config = dict(
    n_layer=8,
    d_expert=64,
    activation='swiglu',
    moe_layers=[0, 2, 4, 6],
    router_score='softmax',
    routed_scale=2.5,
    balance_bias=False,
    lr_router=0.00129,
    norm='rmsnorm',
    tie_embeddings='early',
    lr=0.00416,
    beta2=0.99,
    grad_clip=2.0,
    batch_tokens=[16384, 32768, 65536],
    seq_len=512,
)
Below are experts of layer 4 (counted from 0) of a mixture-of-experts language model. Rows are named router (the router's row for the expert), gate (a neuron's input weights, with its number), up (a neuron's input weights, with its number), down (a neuron's output weights, with its number) and show model dimensions 0-159. Each number is 50 + 10 x the weight over its row's rms, rounded and kept within 0 to 99.
After each expert's rows: "comes before" lists some tokens at least twice as common just after its tokens as in all text; "mostly gets" lists some tokens that are sent to it at least half of the time. This comes from a sample of Wikipedia text that the model never trained on. Tokens count by the router's weight.

# expert 8
router:59 47 35 56 62 56 55 45 36 54 42 48 58 54 51 37 41 51 49 51 65 42 43 56 41 44 66 33 52 63 63 59 55 37 63 52 65 60 44 87 47 51 53 52 53 52 42 51 47 47 54 52 62 33 42 46 54 51 50 42 69 37 51 49 50 37 48 59 49 46 19 78 37 47 61 54 33 65 73 60 37 47 45 57 58 51 47 59 63 63 57 49 48 54 31 55 47 51 47 66 46 42 39 62 41 45 51 51 54 48 46 49 48 48 59 43 45 49 43 72 57 56 56 36 41 59 35 43 25 36 50 49 58 56 61 71 55 71 42 54 49 39 60 46 51 48 49 46 43 68 60 51 54 48 51 63 42 57 37 46
gate24:58 50 52 40 49 50 64 58 55 36 57 58 54 43 50 48 35 46 48 28 55 40 53 52 53 36 52 42 43 43 62 67 52 48 51 59 55 58 31 58 52 63 48 41 52 49 53 27 36 44 45 33 64 48 58 42 64 44 52 42 44 46 62 52 23 47 48 57 47 53 44 54 31 39 53 45 63 59 53 50 47 63 45 45 40 68 72 47 45 72 50 54 43 52 42 58 75 56 59 52 51 49 61 79 57 33 43 54 45 51 64 35 52 39 65 49 41 54 32 56 65 37 41 58 50 58 34 49 35 52 56 52 57 56 44 47 60 49 53 32 59 49 48 32 62 65 33 34 50 46 34 52 50 62 54 49 57 50 52 34
up24:54 45 60 60 48 37 45 59 54 46 52 55 45 45 47 42 49 56 46 34 51 39 50 59 54 54 43 49 34 51 51 67 51 51 63 50 61 62 44 47 60 61 42 46 53 49 68 30 34 41 41 30 66 48 69 52 72 48 49 53 42 59 54 54 20 68 31 51 47 49 37 56 44 60 38 52 50 47 63 73 47 51 46 44 37 58 57 53 42 65 44 58 28 46 42 52 57 55 51 55 55 44 61 66 69 43 49 62 49 57 72 41 69 30 59 49 55 41 27 45 44 44 42 65 42 47 40 59 55 59 54 56 54 60 39 43 52 49 54 42 50 48 35 34 51 42 39 46 53 28 29 49 55 62 52 41 45 42 42 35
down24:63 57 42 46 47 49 63 49 49 51 51 51 36 43 60 48 35 51 44 59 45 29 41 38 57 46 33 66 48 53 60 52 46 40 48 47 46 48 52 48 52 46 55 49 50 40 48 38 38 41 58 65 51 59 56 53 51 38 30 58 54 66 71 76 44 46 48 65 52 55 66 42 46 55 39 43 41 50 47 48 53 48 46 71 68 60 38 58 39 46 57 43 57 62 65 57 54 54 30 66 51 32 36 55 68 50 60 40 61 37 66 40 38 60 38 30 48 64 49 69 37 49 50 59 47 56 63 51 63 52 53 51 60 44 62 39 49 51 55 47 73 57 46 49 23 43 57 43 40 45 26 60 41 47 44 50 60 60 44 60
comes before: "1", "2", " | ", "\n", "| ", "9"
mostly gets: "| ", " |  | ", " | ", ") | ", "; ", " July "

# expert 5
router:64 64 37 54 44 34 65 42 50 32 50 47 52 46 56 43 42 58 39 32 47 49 62 54 62 51 40 47 37 36 62 32 25 58 57 57 50 49 47 50 66 52 39 53 46 66 30 30 52 49 54 50 48 57 64 48 37 39 38 46 57 57 55 37 28 55 50 55 63 52 55 38 45 60 34 48 60 61 49 53 48 34 61 60 54 52 58 44 49 51 64 36 41 49 54 39 41 37 39 44 51 52 70 64 41 78 63 52 48 48 54 50 67 38 54 47 60 68 46 65 35 48 53 51 45 34 44 57 50 60 44 61 56 49 56 53 46 41 73 43 40 43 51 40 58 46 64 63 58 56 48 36 57 47 67 60 56 66 59 55
gate5:48 41 54 52 40 38 48 61 52 47 42 56 46 46 51 52 54 55 50 42 45 57 37 50 39 58 54 45 41 46 38 35 35 55 39 57 50 54 34 47 48 59 48 45 53 51 62 45 48 43 40 40 45 77 61 36 41 47 52 50 52 49 47 68 54 68 63 34 45 31 65 77 41 60 40 42 50 44 50 63 46 47 45 41 51 51 64 50 54 76 43 45 34 33 46 58 59 56 58 79 46 45 40 40 77 57 49 61 52 58 35 50 43 51 48 53 45 55 50 63 59 43 38 61 54 71 45 48 58 39 68 50 60 51 54 38 50 64 72 50 59 51 44 52 53 35 59 29 44 46 43 47 70 59 60 42 35 51 56 31
up5:39 46 42 63 56 54 43 51 47 45 45 60 48 74 50 42 53 42 61 61 73 37 47 48 58 44 48 46 65 37 49 44 61 54 49 50 55 50 51 53 53 50 53 44 54 46 59 54 54 54 43 58 44 41 51 60 56 56 58 49 50 49 50 56 33 46 51 50 49 30 59 39 59 70 54 58 46 67 50 41 41 58 47 70 40 40 26 48 49 35 62 50 42 27 66 24 69 40 51 61 53 52 43 42 36 41 43 48 46 53 46 52 39 52 49 48 62 49 63 59 48 54 72 77 56 27 45 48 53 55 53 34 54 43 36 51 38 51 48 59 46 56 63 61 44 51 44 25 58 52 49 49 38 57 30 22 46 63 64 59
down5:53 65 55 52 64 44 48 64 63 48 59 53 36 52 40 49 49 53 56 55 49 75 65 52 44 44 53 45 50 45 50 44 53 46 45 53 29 48 37 38 57 74 72 42 51 46 45 64 50 52 29 40 66 44 51 50 38 27 51 32 57 62 33 38 42 61 51 59 46 49 52 68 34 60 42 57 44 51 55 52 39 36 56 53 33 48 43 61 49 47 57 44 51 59 52 48 30 37 42 56 48 53 46 52 45 53 48 55 69 50 54 60 48 77 39 39 44 41 58 53 54 27 68 52 48 69 33 55 30 44 42 59 44 57 52 55 53 56 38 45 55 64 59 53 64 54 45 64 56 36 55 52 48 60 69 40 65 47 36 53
comes before: "\n", "\n\n", "-", ")", ":", ";"
mostly gets: "% |", " species", " |  |  |", " |  |", "- Country:", "°W"

# expert 17
router:44 48 50 43 48 53 43 52 48 49 48 48 50 37 54 54 48 51 59 39 56 46 54 48 44 60 59 47 47 49 37 42 38 46 43 46 58 59 33 48 60 44 46 38 46 51 62 43 65 60 43 57 66 58 72 46 44 35 62 47 62 55 38 65 49 32 54 39 58 51 43 56 38 68 57 34 63 38 63 46 37 49 42 71 45 47 54 57 50 58 56 38 44 30 58 41 36 66 46 50 47 61 61 53 69 60 33 43 51 49 43 51 58 48 56 43 59 29 41 49 62 53 76 43 42 47 26 45 32 69 60 47 46 54 48 51 56 48 59 68 33 48 50 39 45 59 47 23 53 36 31 68 54 52 54 39 31 62 44 47
gate5:61 61 42 51 69 56 34 51 50 48 67 59 52 23 49 35 56 65 43 49 55 60 45 75 39 59 58 44 54 55 47 59 36 72 70 56 43 47 56 56 46 42 62 51 55 51 58 42 43 57 32 48 51 46 56 45 62 41 48 59 68 35 48 47 45 63 53 56 52 51 36 49 48 52 34 46 45 33 49 55 51 57 49 55 39 45 48 68 46 44 47 53 50 45 61 46 54 56 42 58 36 40 46 67 49 57 34 57 38 44 26 54 53 47 46 49 48 66 48 64 71 63 45 43 36 46 38 59 27 44 46 49 45 63 41 52 53 47 37 53 55 39 47 28 67 44 48 50 40 53 32 52 27 35 53 56 41 63 38 38
up5:59 48 48 53 68 45 39 58 47 49 68 58 44 40 42 48 40 58 40 50 49 52 45 69 57 32 56 57 60 42 59 51 24 70 64 59 43 62 62 51 53 40 42 46 57 48 73 32 52 47 60 63 62 44 58 45 62 39 48 62 63 49 44 53 38 51 55 50 53 66 45 50 49 47 57 43 46 34 46 50 48 54 43 55 40 57 69 72 54 51 47 51 52 40 48 52 45 66 45 46 35 41 52 79 72 60 48 55 44 36 42 47 52 28 49 35 48 71 63 48 55 60 40 41 37 35 50 56 32 58 48 58 32 47 51 44 44 53 43 57 47 42 65 40 54 56 53 47 46 55 25 55 28 42 54 55 40 50 45 40
down5:46 41 64 63 47 56 41 55 36 62 46 66 54 42 58 48 58 24 81 49 51 43 58 62 52 56 48 50 59 54 44 47 23 59 37 37 50 47 41 55 41 45 57 70 56 49 49 65 38 42 61 56 62 46 58 50 36 40 47 47 57 38 63 38 45 40 63 42 53 58 49 32 44 37 46 67 54 33 37 49 62 47 55 51 40 53 55 37 64 50 42 52 49 38 47 49 50 57 51 41 49 50 54 56 44 75 54 56 43 37 44 61 34 44 59 62 54 56 54 70 52 38 39 47 51 41 60 42 59 55 29 59 52 48 57 43 44 56 49 35 49 55 53 50 57 47 65 65 61 35 53 44 35 59 27 48 58 29 34 46
comes before: " | ", " |", ":", ": ", " (", "; "
mostly gets: "| Party", " Date", "andidate", "°W", "| Total", "q mi"

# expert 23
router:66 68 42 30 58 31 58 53 48 51 71 31 39 50 62 34 46 51 39 51 47 39 59 48 41 63 48 35 46 56 30 57 44 42 39 43 51 71 45 52 36 45 52 62 40 61 53 41 49 43 48 55 65 42 46 51 32 40 39 41 53 55 50 60 61 51 55 26 47 55 66 53 61 55 54 45 41 29 52 57 51 51 50 46 63 35 46 57 60 54 50 38 39 53 46 39 41 46 36 62 44 53 53 55 59 63 47 76 49 46 47 53 60 55 58 53 47 62 35 55 54 53 61 58 47 47 28 47 58 48 44 73 46 70 47 46 58 65 59 46 33 43 52 44 40 70 66 63 45 56 36 44 35 51 56 57 51 53 35 40
gate7:50 59 46 36 55 46 56 53 48 69 68 51 66 59 47 45 56 63 60 55 43 67 50 46 46 40 44 38 61 48 44 49 47 54 52 42 48 50 42 37 24 47 58 35 39 58 48 72 67 39 49 60 67 49 41 65 35 58 51 49 52 60 39 41 61 62 64 45 36 37 43 53 69 52 63 50 42 20 60 50 38 50 70 54 53 43 55 61 69 61 53 38 62 49 60 52 41 53 35 50 33 59 60 41 44 64 37 62 46 41 45 58 51 54 47 62 58 44 38 47 53 43 44 51 60 59 35 54 46 42 55 61 54 47 56 64 45 30 45 73 44 45 46 40 64 53 69 63 41 59 49 43 40 37 48 52 40 51 44 44
up7:48 61 57 67 38 55 53 49 59 33 41 57 37 40 52 54 54 36 45 58 54 30 49 60 57 50 58 55 25 37 52 36 51 47 64 59 65 54 52 68 62 53 44 63 64 44 51 25 38 47 58 39 38 66 66 34 52 46 48 58 44 46 61 54 37 43 41 70 59 62 43 48 31 44 54 49 56 72 46 39 67 59 43 44 41 60 50 45 46 42 47 56 36 58 48 41 57 49 66 50 65 41 47 49 56 34 53 33 51 61 60 44 50 38 46 53 42 53 63 55 55 63 52 63 26 44 50 46 53 53 52 38 53 54 37 29 61 56 58 28 51 54 56 50 35 63 43 38 60 35 46 56 59 54 61 46 55 54 61 44
down7:48 52 63 50 29 79 37 56 59 54 65 50 50 52 36 26 44 67 48 39 49 46 53 45 34 51 58 55 45 48 69 47 52 44 45 45 80 44 51 30 59 65 40 58 32 54 54 59 41 58 60 51 45 66 53 42 49 41 44 56 26 56 50 50 40 51 48 56 54 58 44 61 52 50 46 66 48 49 43 52 46 58 48 36 53 48 64 53 48 65 37 61 43 77 48 31 53 59 65 42 45 36 54 35 56 48 54 48 44 48 53 24 43 42 40 62 55 60 58 75 59 46 65 50 53 45 43 39 50 33 41 41 55 45 68 49 54 49 63 60 49 57 55 55 39 58 62 55 53 45 40 57 52 53 47 47 49 38 42 55
comes before: " | ", ".", "\n", "0", "\n\n", "3"
mostly gets: "% |", "′", "% | ", "==", "- •", "°"

# expert 20
router:27 57 45 53 42 41 57 44 58 52 50 69 60 48 44 55 31 64 43 52 48 60 58 50 55 61 53 56 59 50 57 51 66 59 54 57 46 65 57 24 37 58 43 60 58 44 53 50 53 64 68 55 55 67 41 71 56 58 65 53 37 55 44 59 55 48 40 64 52 43 49 59 58 70 42 50 64 54 54 60 52 50 53 39 34 67 57 58 38 48 49 46 37 51 22 47 45 62 45 55 55 48 37 59 60 52 39 58 42 42 37 37 48 45 57 59 49 34 40 63 37 37 34 52 45 39 43 51 40 60 49 65 53 50 45 51 60 45 53 57 50 56 50 36 56 45 51 79 53 31 28 54 34 44 53 42 42 27 58 58
gate5:45 46 54 52 74 49 51 43 43 46 44 59 49 65 47 56 48 61 50 71 68 42 53 63 61 45 33 50 43 47 59 44 55 41 52 69 43 45 42 34 55 50 46 75 60 27 50 42 70 57 59 60 52 56 30 54 57 41 37 33 66 57 42 40 56 45 66 42 46 65 41 61 34 53 51 37 44 55 59 49 48 43 38 54 34 31 46 57 39 44 51 49 48 47 38 43 48 55 64 38 64 66 66 44 48 41 37 43 44 49 46 45 58 31 70 32 52 39 33 63 58 45 58 51 58 54 59 55 69 39 45 36 51 59 54 45 49 51 49 45 62 53 40 65 40 47 56 47 42 49 52 59 58 49 43 51 29 41 62 57
up5:48 51 51 54 39 33 50 56 51 43 48 48 52 32 47 45 58 64 58 25 37 52 46 32 32 69 52 65 64 62 53 41 47 59 37 29 53 48 33 54 39 63 58 45 32 60 59 71 55 48 38 37 46 50 83 47 34 45 39 40 29 50 58 62 49 60 46 50 59 48 57 39 27 51 59 43 47 49 49 39 43 49 50 38 52 66 55 43 37 60 53 35 67 51 54 47 45 50 37 52 51 44 33 46 52 49 61 61 65 37 53 64 42 45 52 48 61 47 46 40 62 55 37 41 56 59 44 59 45 42 62 64 48 46 56 60 70 54 41 54 53 47 48 38 62 59 51 48 44 52 47 52 40 52 52 49 74 36 53 58
down5:54 55 50 55 53 52 61 57 43 54 36 57 65 49 38 39 55 44 66 61 45 53 55 65 38 45 50 52 53 66 52 43 56 48 47 73 57 39 55 49 52 49 56 33 63 44 45 62 32 51 51 59 58 50 32 69 54 32 46 41 46 67 31 54 45 40 52 54 50 61 44 48 35 46 32 52 43 65 62 51 39 66 55 50 49 42 54 44 46 59 40 54 39 63 43 63 53 58 39 50 34 50 54 50 61 55 71 44 50 71 65 37 71 56 39 47 50 53 57 44 52 48 54 61 78 60 53 57 51 15 67 60 64 55 32 58 52 56 51 51 56 69 54 50 48 58 49 49 43 54 40 67 36 67 47 50 50 53 44 42
comes before: ".", ",", " of", " and", " of the", " in"
mostly gets: " series", " game", "%", " government", " school", " day"